{
  "router_logit_norm": 1.5,
  "init_std_router": 0.0211,
  "norm_eps": 1e-06
}
Below are experts of layer 3 (counted from 0) of a mixture-of-experts language model. Rows are named router (the router's row for the expert), up (a neuron's input weights, with its number) and show model dimensions 40-79. Each number is 500 + 40 x the weight over its row's rms, rounded and kept within 0 to 999. Numbers have three digits each.
After each expert's rows: a language model's description of what the expert responds to. This comes from a sample of Wikipedia text that the model never trained on.

# expert 52
router:462516507491476568539508513440447455530561468483526491437456460467456521483502479556475504488536535513490495494489427558
up0:504598451483488595511557536485507495491432418501443402430474471513510480435509493512497461507433553576552477510493521534
up1:538467414439450525434545512491515554522408492552470520479503475426477535472463521503505473471473452505545486453482471498
up2:441515430460438508488568507448524495464498478480530567478488446440533488558464463550417455522437533511502516504467447508
up3:491439463487486472442463561460563520558490539455495515516480426454551567496549558491511547534564522531481542430569511510
up4:535495446452446513563507483442521516562529426439520441471474504510594456515519504515542510483536559560469473484496521485
up5:539484433487496454463493531550586579466509475495531462525505551507462465537496479537579508515425575520495516537502554511
up6:496499479558488472530493479558461522558489535423502502461437497550511524416471526470524512503505565508524488506571473515
up7:513506467424459565540560535496532461454507453521459539471509477465537540490498535501496455519539453519466469498506468514
up8:477542522473423550449452500542434495468481484484415530482483481479474500566464464501465485569510526489580471498519477528
up9:612463510513518466512523528472473485578518542527497580553480525512538512465469516464540491455505482511524533483446570514
up10:496504511517527494444488482522451511518471476512512545495498493498447546517543508551512513526460601575460570454489526528
up11:429519497514533465407469513573501580516502496552437497487560481543479457465499470522487462475409472509555458515516474491
up12:516521524516472515519573494523554526525559487511440485547483426481534478526488502505430419461557534554457483513507471536
up13:492588538559565483494547533500464451480554458462475539458489452518544427525543452485526496559522428520484460554504493553
up14:522525483432523510528490510470550511442428529447468463521520552464545517554559488483520496490462424486513533526464450444
up15:505516491430441530451507408438491506564462514487507497492507562526508556533440499541476526483450496536451567475539470472
up16:510481567630481499552447460463551452547548486499548560431502502518585462516462502507566503476541515458479587462508495507
It responds to: Digits and math symbols. Digits inside decimal coordinates, LaTeX subscript and superscript openers, currency signs, and some place-name endings like California.

# expert 9
router:513492523540402524490522450583460515541460508481574509527512551480531484484501617493504558411455496461457494484438530507
up0:478521528430509566469458479532491507509514551516499497494568471551478486468568523512476478471473526568440463500488466459
up1:516495438516433425537489438535533517518482481499578538549520554598466428490500554537548513435491525576504456502474473546
up2:582447479570509520485587415589480538514493497435433541563439538476542513550488502568468524487474456487476480485475533599
up3:498500482561432525503455471422520493527473486518585505382514518519474512406507516509453516498523494475511576525469496501
up4:511492544488457543464465546470487501485467542525550504479512520486465558539539482509459516474453509501471525523529461535
up5:547460510442503573483492477539476548567441535465513484551493509515477468406531522503563453492494553544458462443420433478
up6:495456525495477443510425479483515496493484507568518537478521547471423534528539483483552544490450462524519485531500535542
up7:421491503465499491548434496542481531505470552435466590458578519517516531530497532496518492475464502510493446506518498490
up8:545506499531506469447516525491534518508515499465412448565530506421558492502514498519501539473564520446530515532496577584
up9:427493562525420468469439549505554514532482496549573444525539477541434471449482490429544531510470555537560536500614502461
up10:521493521529571570546530493464476516486467474500465454478537535469574507513489519505459514513439510490489541474463481481
up11:482493473481522508460582513519506530474496527478497467508539523472525466527569509593398488472471445478477474533489523481
up12:531467553586506423493534536501502515537475514503529560484570507452537506536486509532518506487520543516501538535456498553
up13:545480513554504481550570477479512554457477502415468509506542531362492505547524465464477508514458567511493502468458456484
up14:462462526536487517409463558484589526554573469542511492594472451458494539397563476493581499506507501492531480476548405507
up15:442549503408490546418461523487493503506455507464492494533561501606466481388509512509420481515431522459486501508518460486
up16:464517501452558526496509508577511604502491527461492464476523543531472521498504449496487504476446450534542484449528508521
It responds to: Topic nouns ending phrases. Content nouns closing a noun phrase in sports, election and place articles, such as debut, election, round, finals, career, located, households.

# expert 44
router:563514532519517483461522460525433531525496587526489435519549535493568483526497621443478506483540475502505542461429567532
up0:493469598553510541549498370498501420522497541477568498421488472467564515524438549469560429486523483511502495430470495436
up1:425566565442559476479485523518527495477480509412529440499541459479520514538514475472469526493503582537519476428553448453
up2:493463479452469464578599494502510515531490527550530514461533478434438483559470588511530494428546478485463513457505542544
up3:509503465447555466433549481519450522499474484510469465507512487475507498513557484560517498502486485498488539507440523390
up4:498484528530443448469392579526453491527555539525495475511483525437478516457594546483512517518419490506508478497527500504
up5:521483501459446470571476435476503493468498542556482520570529472460466586499454504494497424460473479493482497417507515515
up6:487477519476493500454433568547474487417519495491464473479532539461539481552507510421504485487504432510475478475508509486
up7:474556497473450455474387492484485475487473473542532535453483501471509496532458515494474514498577435473547539517531549458
up8:440447427553376505480509522513497520436502500524409547483566436492512572525495546519560495439505544490508506568451515539
up9:477476516474480499517426536522517480481557526463439515498510478485459569432526536509522457487495445548468466490479467426
up10:469487468491490573513467530459481540577544473521414526441516505577509529478459572486515540554485564531541521500559482571
up11:418522460484537512450539479513501528503531497535514441548460527485507406520472509481432428543446461470443522529481446482
up12:536563473572494506582509508542514523471488559494479434565502522452441508485444525513540481516481501527541526538481499454
up13:547452410497464463498526481538515504521485543619467468520528491535559511397452504495560475482455470526499518491512498521
up14:514464468531570460600514518550440493604582472528484465509537490488579528536485514466535469498503521491527516503473513505
up15:504514497492533532467535549518459520534450501479535543519544559456540576442455538495500534453455435490445500476458516558
up16:534530517456503525406531488496486551475432516465435448515527566530512370535484434550530526559498446485567551505494488538
It responds to: Common nouns after determiners. Head nouns following the, a, or his, usually followed by of, in, or for, such as career, film, law, life, period.

# expert 4
router:545459531509426456537461520491502498449428581520545567518435491482555493547494550475448530414455499453534531462471528547
up0:575463485510541560475514491484508468489426528512469517531483571504458537491541463542435551472518561550462486515552449494
up1:463454473460453484496528480523557548524531493598471492543499537409465547546496461558555516506470521454565528428494507513
up2:500475513464555450451507457628475528492476573525451519477489495473513481462489431520418473465518497500535537502507496419
up3:518461477542562508466546525476504507566521518565448380535455435424528490446509399484499551480441514580542512520454495481
up4:464509542488482551567410357561443499483477533536522504477512517421448495569492575511517561491458466542489499534521494483
up5:452457512513433461490544463502462518502531537513573404520551518531551525454473518491476559472572539496545502504481487581
up6:548515505468454439496418522475486512446545444486472469503465443439441548503455501500484548575520455516492487551508511491
up7:409475504475515570451501523567441444521498553507498449542549527448525454526484527484608478509529538493528553435509471476
up8:451509488557474451528488469487549547481465512555499525556537497528479483441483525549507490510412440523530475467532512500
up9:382498489574476503488477405507545529490545483479472504545498496502541477437507427565516528498453531458520507474492515523
up10:504458479470498436514503560461546501479442470453503470483487505543471577494563430518425543491482537528517458507503505507
up11:511476555493490482508448531488481445477508525492541510395560480511470488545603555513482515468432403446507530471438498438
up12:455505519400548498497478479575477482510430531452539538524518536526530489460492554545562477490428466524476551481488524449
up13:509447468534510500526444504421457524491517494492526485494498541504551489539492448511498530449531452531518459456492468536
up14:563459515550567506532534528486511573488448519508477585450455515525506578512541478465441472482554547528460503483505508543
up15:460475527513559447498518549526509541566561497508538435463513437504483497548526491472584561466474572583592532525507529516
up16:514428469499496516554423479550506517492572542528433491574470546510521446511466443450414535445537503475546477477491487512
It responds to: Category head nouns. Nouns naming the kind of work, event or institution right after an article or modifier, such as film, album, song, District, Award.

# expert 13
router:472482557579456608557551465464485499447538504462515472497451500547546521449479526558509497455488501459516494573432528450
up0:499478485544474457482494480536485523489529481480459471541527513450434552475434472530454504476502408433489530511544502495
up1:519486473525525510546521543511483494516511520586490519453498541393446409472500482472537486532576491510479506555475482451
up2:448481550528508511470460454542523521488488536458504459474452426492495456522497502476439457547561432493569497505455487480
up3:511607447517574489457549550586527514489514492549468476566545568455477508416475504433451467448464446467467509540438461461
up4:544493485494479525462502471490517513538548419571444519452511528499407500452486561527508503540502527515509495546447454446
up5:488457528495444534569510573467481504509494497484447537510492544457546459510526543553505540512459497536509519519456585442
up6:501484553523486498484468459479473509509473530499415571464469501549493457524479535525503531435455479480467490550469457449
up7:556532399489541538536483533563502538471530473567561501581488475501496503432494486488490425558461506460523505522511516540
up8:477446506497551473525575533521527536499526482484421456546587523493506480478575465492518469499437418561499502459463467472
up9:491472458502483423507534437485501477449423541473568554453560484562444506553560567483586544472494534500466467473424524521
up10:495605470529531501389555492533597491460543442534519525490499488452489444416462529457473500547463500473524471468431487562
up11:431577446534534471452570478562542489494555499580498481577514556468485492406447447485448473503465405441465492532478450516
up12:527449519467545512534485572477476547544506526538483479453487499489525485521468470493516483462508518590493513490465533492
up13:501481508524522512502490493457462505536511569453515503468472528507505536573481523498503552407453488536462514444422527547
up14:527507425447494522537527518483528565445423487471429493566463456498545480469492480528429503537594544504565496506491576514
up15:534488515532458485488502453493485507503517508562472457469482502508442465473543445550530480472507535498569521534442576472
up16:496453507510585549497476442508505561486483588539497533514495497511529460552492531514514525438517538487517535529470398515
It responds to: Prepositions and conjunctions. Prepositions and subordinating words after a verb or noun in prose, such as as, for, by, in, when, until, during.

# expert 8
router:525522532583517521524491486477455481422526521507485449503472556461496473523446406472515520469498470461470515477456559489
up0:519533510564508480533535487485513482444513496491492503544559540502446512475448477451462463465528525431532439615578481551
up1:449474494494528444513486560470484459466520508560442466478478498478502436518555458508498483578529489484454463493456523431
up2:521465500471446469500484452477486518471491519448518511483493541468543512571490471521531468468508518492420504522474573518
up3:506467555478479536531472468475473441427512376467547530519511521453450489504523433500471499462476560432512534471575543479
up4:511423498495488491567479557459449568525545493455491539568535496442572510518478529502481517476515485519497478568474543553
up5:459417543435449448478507501515451478501515508542478500525553466480501499502473479531601467536465467475556563446514473449
up6:500520483488506527566513514474517511488505528528471505530448585460496573458500451508555536481424546524432580504535485478
up7:557454514540565468507484441468474439503501473430487534515491544480583491530461525512459564471513555457493456465476525501
up8:444479529540448566573510512514550565524513564504488484495523508492492461460519496528500483514503539478510537536483517572
up9:463522550532539543510432490548505469481511534505495477537434496494431499432468513480434445485551532483481488514493468531
up10:530418491559505455495474549427514533419484554439498500428541488487517578513486516440579573466525555541575430481530500502
up11:451439519529446434450479489450508526508564495551490500529546499525467448476503455510444530469537483525553484547503510565
up12:371473495567501507563518544460492493516534486494523427524481546496470604500520466502542483506421497513559479425493423506
up13:456512473465449491482503451560545529449479490472507445494483520492486450544445516504496449503485492470443502464478491514
up14:494504490514530461545521545528381511591519560535505459494499510477484480458566441557411520404431519510509541531453484566
up15:502564560476474499504480484517518479505492517510524474434503492533474580533539476452484523519555476570497490424582524462
up16:416474483480533551567460550475454512468523542496564477492465470481476432454460540469487536476426436443511502504467469488
It responds to: Present and past verbs. Main verbs after a subject, often third-person -s or -ed forms in plot summaries and descriptions, such as took, agrees, insists.

# expert 11
router:497445461530536449505493551545486474526531500533535488547548534485442443487479529529561493493383443483528540531473528461
up0:425512478471545526537403534534531433561420522521506473525488525558489480426539549499533451545528490608500447467507504518
up1:467552504476533465487461488510536411498492439534486540513524506505488512501530505563547470527568502559441432516524544548
up2:521479553504479508479545447552506501461535532493452562471539464524513521508525456601485502447509556512529534492504546494
up3:512469455521549503547462548534537430542528444485478519527496490462566441477528461433544496478546526445519554515559504515
up4:487493416502509457456544464499497462533448482502471595452522465438488502459497511490476522509508499486537467547537535492
up5:475545512544456504480472491535494407479548545517570458498507451441508486488500459509530462499555423402521470523477527488
up6:445443434495438475478561448410503533515397546524431537502484583535512559564489472541491494464463520498553540542530439545
up7:476468520490509451468492408416539477454510549508537457532514480535512506441466437492541493478471474500518492449517462457
up8:536520490443556472508471409495444491551497474520491497593514524517510505480406528512513511468493443518510562418427505505
up9:546501493492548541509454527542469484441488527520545511526522499449499457488523470474513463440575494494510529448508504523
up10:500518491482505520473462490489501505529480545497502490513541514469511474515422439464542469516493419545518546459537493544
up11:483473471513512445562554550461502513522500470518484514528372530467482480492480478530517444494519468437422525537465449503
up12:522515439447515444520598494372537500534434444528482535516481525445471481445462457540510439502493497497506534554540464526
up13:524495488502538471509456479515451432528524515433590539421504512427536523487478476474488592482444519465544470496525508516
up14:551444495504490472527556451492477490539489522500499489505518563617510591520534527538507507490430583544489461501484465437
up15:478529554526496463498456505526526541456446498528466568466524490469487535460568468551474498509542463586507474498479493503
up16:532487411542546477435552547496477590493559491548544488531514557479504475520428460527471470471466457484572492498608488453
It responds to: Past participle endings. Past participles and participle suffixes such as known, appointed, reported, -ated, -ized, usually followed by by, to, in or as.

# expert 58
router:529451462520581464460436566521483521441524548489490475480507453501498537509496542475515515515471464593535462483435489482
up0:395482456475483504440503532485530560463464516479479495540497488558494544551504462516535400522473535457399477420525445513
up1:469492434554557495544465533509502527485498533497487464452519482454547510578513521482500551398561466564489522443425556466
up2:514456519591539516579560508538471537455557511559477488542465507460523576491496502578593544458540485526533586523503537454
up3:429471477501486480517433511553522551464509554478588505439485495570546536473509539529564480513476577538455568566517486496
up4:544472484568500529587519495501485413460445567476637484471435458533498495500471497480487538518503497482505476522521468540
up5:503451468444501494466481495510472436487465472467539514496461449535501557547462489430555475609525456506485381462503501496
up6:506488502531540476512480413441431579462471466508534492505490484485519516466455453582557478464521520513494439478531534478
up7:515512521480511454525533544423529496544564531488460453464547480458464463563413516453527564486482532488501522440480483483
up8:515502542485509455425505448533505477485482551522461478431468491522457498442489470513440478518502452571488520443474472444
up9:516446501571561449488477490533477490518518469591537477505467450371458459447358489517483444465562435527509509444491554496
up10:442474467549516484521485495544516501505580487509509460557491513465459496463445496512476493489504462475515448543480551438
up11:477492414496473415421449529465543497505477451475459589442463531519527613538552444475506535483497540468511485621486508516
up12:529454473555475522560535491460472529477480576582501537471521481540503470493487520559557526507451489494499607439521486471
up13:502526512466491425476496544504571468527474486460438473532538530483498479527580462460459545466455503525547504500506467494
up14:545481511464493553552526505485481526601451529484620568461430509584536538558447531488457519453495533521501557460487486555
up15:479423515497406471537462520457516548580530512463537487429531501430481482482482454534545469546481578501412473464494470503
up16:434473489523508503490473499517481517459437526576472489509488425467543487463472469566502451511454592486512538483455465395
It responds to: Descriptive adjectives. Adjectives before nouns in prose and names, such as early, local, Old, Rural, British, colonial, commercial.

# expert 42
router:535509492486483533429524440524431486461457471458528520532533421491510528508493574577440484536511520525464450490524464460
up0:533460463417428577506490496477549531468444501477523534441581526457444535588511486561482513476514537509472467501539502500
up1:551521534536559550488485422535457468485432480481527437573476483481521492525493502552558520516542545503542541477474431542
up2:573547423541510548463494403502559536408493418502505458515470493471474488498460495483475571518518535490546518503517556580
up3:448500502463541508491483496558473484494587475505450408563518514514507437492532501500490445509484418507586489531479404550
up4:502500512551525573470497474503479436587501547469486426456494477457586529558455543504456487509521473460538472506557408543
up5:498485493537437467516465461541486478487495516578496441484474453540526509513518481558516490545531509486522482460489473492
up6:506542400451560494495531525577452498477479437539458494480490495425405500421493480509457489516482423448525536456554519474
up7:479488417480439407552541438503499535437534466511554525561519444486529511455488422546517487457488445558498514462471464465
up8:499588523489529545522539583557481523523449482456539504513558512490465524420496502508489513556518506402456461539520429536
up9:544510516526502461432469538517441517475501529513482573534545456495542574529453510586574546468482514556446522508535531529
up10:497474453494487480546525480493534483520522513559503528590489551480431450534521515514390432485481455518443466482511424404
up11:513531468400469449472585491458625561555442466466551449544524487490489486430471514529465490456567529576479498505510465470
up12:532502484529522512493491491504469484472527465514523512442484433505418554499503492508520513453554547531548517489438466404
up13:566531524524560561506621513499437430464464468478497480509426514496488485440469511475502467531496429450429464477553469505
up14:423543498501495538508473495551460494538488431451464457466541510444412430542505515510422485432486461471537462494561443504
up15:526512517515510514572492493533509480511483487501559576472529473484410457566498529546583510558555515454498457526576545534
up16:501442528479525536449525505563533489520578516460452504437520534483533580568572476502472467495473456509524486497526433379
It responds to: Country and name stems. Stems of nationality, country and given names that take suffixes like -ian or -ia: Argent(ine), Azerbai(jan), Bulgar(ia), Alber(to).

# expert 41
router:453552562545480467509467444529537478495526523500466444510459509490460571556502537517526536471516485520509522482493527520
up0:497476568487502465464506524590429538536553566474523479572540533545579514514503464512432547469453466463495528528491518558
up1:466601519520499501526527534489567514465471422565471431449437501509475560533545491486462541443493446526527490592576517549
up2:465490497479410473429464507422553485549433428523501430525495586524472509470522479495501462474503478539411490487515459502
up3:497502473571480550501438464493508418578467484593508536483477479515526466401506544524507502542547571558503500471529547523
up4:605463510506468521549467512456547451462472571495438551441438541500538477618541532508561543482458531500520452494495486537
up5:471552533520579435461483459594571508494543486475529565544514493487539504538470425460425523535564472439449526489512516508
up6:563528511446473495405505542502475533493469465426460563497519516553557523486523528501458559465433454464518447495466541528
up7:496528470556522456523514471456536547483499532514469403518529515458470546536449486533480535489521592541527507494487528480
up8:525521490512496483475519492466477581530462514497482511537527447545481509573531471439468535496511472477456415500486542482
up9:512509540527505474491483464510477466535496515480569557448563546501511486431431571516475508451516474498504477515517578554
up10:544458575454481506462538512489501562563468493556500464529511466520528543491510472514493480428500480469518565530530489524
up11:476493470514447480450418533423554529545532538495544558451483560455439489500493545504485498471483518534454505500547535525
up12:486492425555486501405476477501516511478542454478558431513519495508470452492467470524529456551505558460547521547523449531
up13:520423473498461477530493495519465453502534518474493472546523441538482489558508521484516553507486477550516493512517509391
up14:549441512565498487555453421515431457471416449479486472461440525506526471443481497592502450463581482499525435521485501497
up15:534511462477460483448462570517561590519462482454544601432466474511508474545484522549470572495518512469419505523569542525
up16:526499454493563461484464482487469492523481582522470493487532472529547467518560545450559520540436475518477532481413518516
It responds to: Pronouns and comparatives. Pronouns and comparative words, such as him, she, them, we, more, less, usually before than, to or a verb.

# expert 55
router:512459576502547486574471514437470518493555506486545445494463545552479583530530499491551498484480576527509544468517510465
up0:483505545439500564523568526485469477529530489503593533468419443477446515519502479508535553523492521522569532511552491596
up1:510494452471508506512487572492520459437538534484512467531481452479503453569433518498508523538485527446443497463433507559
up2:467513462569544461481508497498493457506497436472567504438562389535517495448508503488565491470604519541531534526474505481
up3:469471445447509521504496469523497445467476412489452566488463509541510455509522496468504475523477525490465554435469449459
up4:552467485541470514531480468494501600467492538474472546567496478488426543494461504510488455550540543500507522577512462462
up5:509510497521507491519527519565498563482528442457553540461532497453490502560404501440549425419507503455557547472432563492
up6:500450503473492456514476554509441495465451504456535485495491496487446476478561430513574499493529462519492489475524506450
up7:535458525498524483538483461474408588551546502523489483545460482553489573511470553521513493511486532518572484483488573525
up8:538542501517487556488529470478541524522506499446478520459532464483455512566420529498483501450471493524442504567450518512
up9:532465514522462475497412487515465614424469433541498491495509456441394515480463450510481495463565477484523477574512574471
up10:496490482491550471495490539464522486484505502520505472584460553428467505412483442461484419542445503422481491489529489506
up11:480552488421518471500442505484610452566499504510546451550538552546517455439504481514450531452483500482398519554504501466
up12:531497549547547478521497521492404513550563495495488481502442449479537559504509524491510510493450499486577451431512517560
up13:485507506526556517550478502522421489470494585539512387503472463460486545528484504467483504507567536512492479525454433492
up14:453473526453405531519456462498504389457523464448494521457562533524518465499517454480534470509423519494480543401547422535
up15:471508564413513478536423516492485485498529569482563505462482449510453513458498514423461466483560525492609493464502526497
up16:472497478519476455504512510548493460524419548492521450440579534549548458514541469570476507447516521529473543523422562488
It responds to: Determiners before objects. Determiners and possessives beginning a noun phrase, usually after a verb or preposition, such as the, his, their, its.

# expert 17
router:527491458591513451546546473494519523503484575485549516565511564522486522508443544434410526474487414451521496487458561492
up0:549444560450580500467500587465511512485487523489463438522554458521493437463483520497567501470509497574498495463459532481
up1:553448505509460440514550462439520519490522491429415527524513519451549517560501495536453544430489547440447499540493485522
up2:527487513485541484523510526484492485508419523433504512543495483458493504535493529564468493511460486533483445505477532425
up3:517492513451437540497532468545483515489486508518551580514554552608496461534490511513484498479438497474471522516475488521
up4:467478509476540528537561556417519419537558508452443534476523486450580554520506548484490572490558508495574530509527498559
up5:543466536537477470539464519544435497467517545429558508573491484498523538566487523499482437496439523478458511495479520499
up6:568444452449496520499550415472410477548518513458581460417500505591525573454490484521536487513605511501523459473506489464
up7:448462539507429487426501493521458475538483547577477549477496482477475509451453538547512497481439495484510576470453538525
up8:485470510443464507456511532482451391530471490469453462495508497501492530542518472529504480568473465486441447545562509479
up9:459494474432394509446429482501481526471430525500544503513539527514488552471506433561466498481463486470494478487579486450
up10:488505496484581489422475500499530548498533482441473474488591501488523503503502491518502529500443488527461505528527435352
up11:466501486514503469499531497511621451427528526543542488562498515487505522578462450553509448477441489454493478476514485476
up12:538561530451592473534471434515469515514528539491534435542482554551449592529480540504478468495561468600428541464485490457
up13:540476470493506495479417505502537489458518508581497509476563519457485522546507420495553551481476440521553565483531520471
up14:535492500476527517517489585391505510514452520581475395483495551500478499500480481497590561476502493549481581505524543472
up15:479410456469471460463445557499401508515541482466431546483528508471517575479453496491473492493537477478510509490490545556
up16:524523540513566498408454595530514526540526530513526488568524458477484533506508522563523511497543543531506505476536504491
It responds to: Role and quantity nouns. Nouns after the, a or his naming roles, relatives or counts, such as number, member, President, daughter, usually followed by of.

# expert 0
router:481538555456473493510506445464479562549487542531503528459526456582532494550549571524478475514536488492501441448522517469
up0:548483522519466495461509492454514511470472522488490518446550615431468554472508532554485554488480505528435524485541444465
up1:603558466501449500557462451517477522510456531574546403482534455632482503530491537594488501477493506524548479498514521602
up2:524547573541489443492500439551513569499449467564526533518438486491429465530480510511487496540524533539615497491489512504
up3:467539587461536468437451473523507431501562444495528512507494507459423474526526502454420507491526512536483476466458534548
up4:489516523461474512509519513439459534457556472491453457518524473488554453521452484626474424528531553519475555525493557427
up5:475494488561541475465485439545539450515505435524518538481534437481467481456476562491496432522511530505645505452521605500
up6:586527518468539447513501522513471578542493456506473529549543487446500438518540563544435566469511450431471481507524497477
up7:514490555461518469462497574451445454517508521542403514400541432540518451498514492514513438501497423532526503507588546464
up8:500534472504439501555489445519432524530465486578484491537426462516523483494481559528539438452530594488577499493412555549
up9:522505512491456410567445504496512539537545413541491488588452462471477519441521532500572550527532515525496510517508518477
up10:497481577515473438522571455509508514418514571480475508527483470476476474522441541591500506503536607561561506465553511512
up11:423558532517526551442493540505452499457586509515490513499472524482477469509513537499493512522522498481512546485512406484
up12:489477536470492480528454500582501541546510545491498478541437491495521505445434499608457479472565541502539513501493511484
up13:477472517531442554532470463445504499471560533485503512426423440485551488555542498520541475479471557504504440502546491518
up14:507524492505468442546572488466487475582479535520565505471437564549527476525452456517533528409484445472458488567509499533
up15:501475472476590574557483455535478543522558523488608523498492460503548491546525547466508444503477512419480469474462511538
up16:452503571476459481537532562435431568473511567498471508476490568524489514533546474441485488539464442539472544521472496433
It responds to: Proper-name opening syllables. Capitalized first pieces of foreign or unusual proper names, often Slavic or Italian places, people and species, such as Pan, Mor, Lu.

# expert 29
router:480565477534513504444522449454556532466524431548542544480437514465528536483487426553510475483480475498571519546550479558
up0:424454492474556476513486513527494508523484543477528568472581397500541523452483510499569523445433495528531502533484524513
up1:541482495511505514464463568449544473545464506460515429535508536465548511484531484482519537510451433525435447493535418507
up2:569527556424514489488547535456510502486459573543505527513583437551486532489525462542541496432527485552521546540519602554
up3:403453604515574460474507474471406499454409584519476566491556545525415499491527497508541566461471498504507520524516474400
up4:444508520460468477487445534453541486467484440575525491533482475528469463531423507483529456541492469551535492517534405509
up5:562468493535521512478476496478499503517469499496522483522488547437530521536493537526478527466439460566496496520535419492
up6:409455510506451472477541530561489460512557410438535551479454508496525404448507490524469522586567473482543528487453500547
up7:437520496493528485496548523495521436457537480524459507481504433498533545469516508524574458464555450511534488478556605518
up8:572512450461540472453508493501452557499518561544462435528437457413464525532436491549435423437471455508454428429564477510
up9:572608463439423475482458465464566511435532489501447513536517531557462543526473492564421438562451541490506482530502565466
up10:449541450501453486510517454436491557556454494489467546463509515484459574518450583501561493561514565523437477473476531453
up11:532518531531478567497492525494423428516479452498547532536430566531495449566492492488538474501479609448530527507480458530
up12:454454548443515483501533473440528583537485542473473533504517517533462578430548524490361555564562499472557513541542555471
up13:479508509474554464456543432545496461423491499478506533555466447539524534455447490478557547544494523509537445490550575516
up14:429553473517462448481496476481534469495485447537487517442541482513469510504460521502480442564525493584472523532503634528
up15:494492547502494479512459461516467509541491463448521466441613521449486493441507485502491586510494481549523515480503494431
up16:524439545501499526484434545541531518464525550457544445506543494489455465561571482543530468463453466497535560570519494484
It responds to: Field label separators. Colons after field labels in infobox and taxonomy lists (Order:, District:), section-heading === marks, and periods in No. and U.S.

# expert 56
router:586447585545564504561525521439433521486507480557494463514545523541493430563443438520550479479469499439521515451456565493
up0:509444492534559543510563477468447488545499467444604504430558477490536497522389539466581549458486574470483497449491543511
up1:545528496546504508502493438471455501478527552496497520552527566431446483476452448556514512485556501486578567534471521478
up2:473492552543517427529522524510456482482491510580560492428548421510483500470515549561543510465422510547516480457517476473
up3:535486537442566424560542440485457572518550519539531487516528483468544563441489503464515559424473459516480429480466522515
up4:505455483621564464590464511515443521481542496534546519517524447543534533504441589486530494482444620509565539498490490504
up5:502533487491505450469558546483470556483502527553485522542514480566463500517548470499450521436489484538521521454483539540
up6:469510519475532565454481488535499466495458539520460482504516508555466434579570461559522537461547529597422555594454487495
up7:471459505485488403474432529524485592486497480500438472481549477519485497498512501532461438475440484577446509492537517557
up8:562469449504469520503534543494493490482477490425491474573552493525519516564528485507459524522534452445479483500475513517
up9:530466561541507572538509481487486536445543486570483503447554500455548480535459559482456465489489482463522482438517507535
up10:459489506446515507500459537546532447437464468450615442503519541505460470537534493414543449575464543472515467482502507446
up11:481529531483394499459536521483502494466492546533489476477469508577524524488468557543491446573422492468477543401471494500
up12:562526497536491471534474473477449534540514507537516506543531552445586492498422470578490517496542471500511515514481562549
up13:486488483567476488485522525456485505549511541596445554509482550517487461556530487503524504459471530490393482446463481499
up14:539489541575579475483527554546528595544485536507480515566468551545533451553523529469531502473514448557470450488469518551
up15:510560498551420468497498509452516479511527508565512511457527497530506492535452536416499493435486451537501550495523485485
up16:540490564489499469473451468552533543449430535479559553550505550559518533522491579525447537453496504458544530489473512469
It responds to: Biography action verbs. Past-tense career verbs after he, to, or who in biographies, such as began, won, served, moved, signed, made his debut.

# expert 60
router:477412508468480536529505503544499501527494548575495505533521546475478525504453530454512476562531499492481467485583504560
up0:509500577599553502478543428528530486521468517488576553455515539489486475506523530521525534496453491503574539525508552479
up1:522486478496475517451500451465492498540500491558468514466445457484429551578413526541568487523548556556441449460534553501
up2:501458477490518501481506518554518508514553526479564478555520541496590517528505527497570507449512493473545456483541461495
up3:528474404527536509475484505506458464458507462508494504483438470461474427466535492482444461494505443427485432417535466468
up4:616472473522529541542529430432457497476453518456470554451555497470482504539479546483545534456413456488547549440517540488
up5:498438420589393535456511545456554537448459497540476574529514492469489447473561510531529508516528538535504465510467492503
up6:642501450495477458521490440483491550425478516526490528551514499451542515452455509513465491550505482504555484522443473502
up7:629471487524564492558583531492436521468496527478577493440503493524473468542446538457522548437504486517527513503500531550
up8:519537420508459528507586466450549485456507513488471475476482499515471521509485538560497574507517577519523575469526528437
up9:491500445538566552497519560548468524395541489485489470547507444432468497465467556466500500523518530463622550418454486477
up10:461522471495504534509546480474452452458499471478498558534436429549579514448412477488491489444507509476566480515465510535
up11:486469532478472524537482480576438499494466557518578527402532553505429549522500526419519459489499507520453494578474567472
up12:413437551437455511546526490482530545552486538560490540561481494529464586495470537519536481428542550554459533556494524539
up13:473467482491556476494521484519581527477503566488485504479450550546554481504519457514494513474473443572446581556491520526
up14:448516516469528512450471508550548496498535484501538423519451471498511470463530496454479553503500510459487510618441458504
up15:477496561509467533546509514531477486463493437535400450471497520461496465578548459515497417538503460521468477538566472475
up16:480507542486473552537512564489542450565541484525449472505496464570502505564480508482569507469474543495506488561505500486
It responds to: Single capital letters. Lone capital letters or short capitals beginning a name, often inside camel-case or run-together words: Leet'C'ode, Sega'S'onic, BWPD.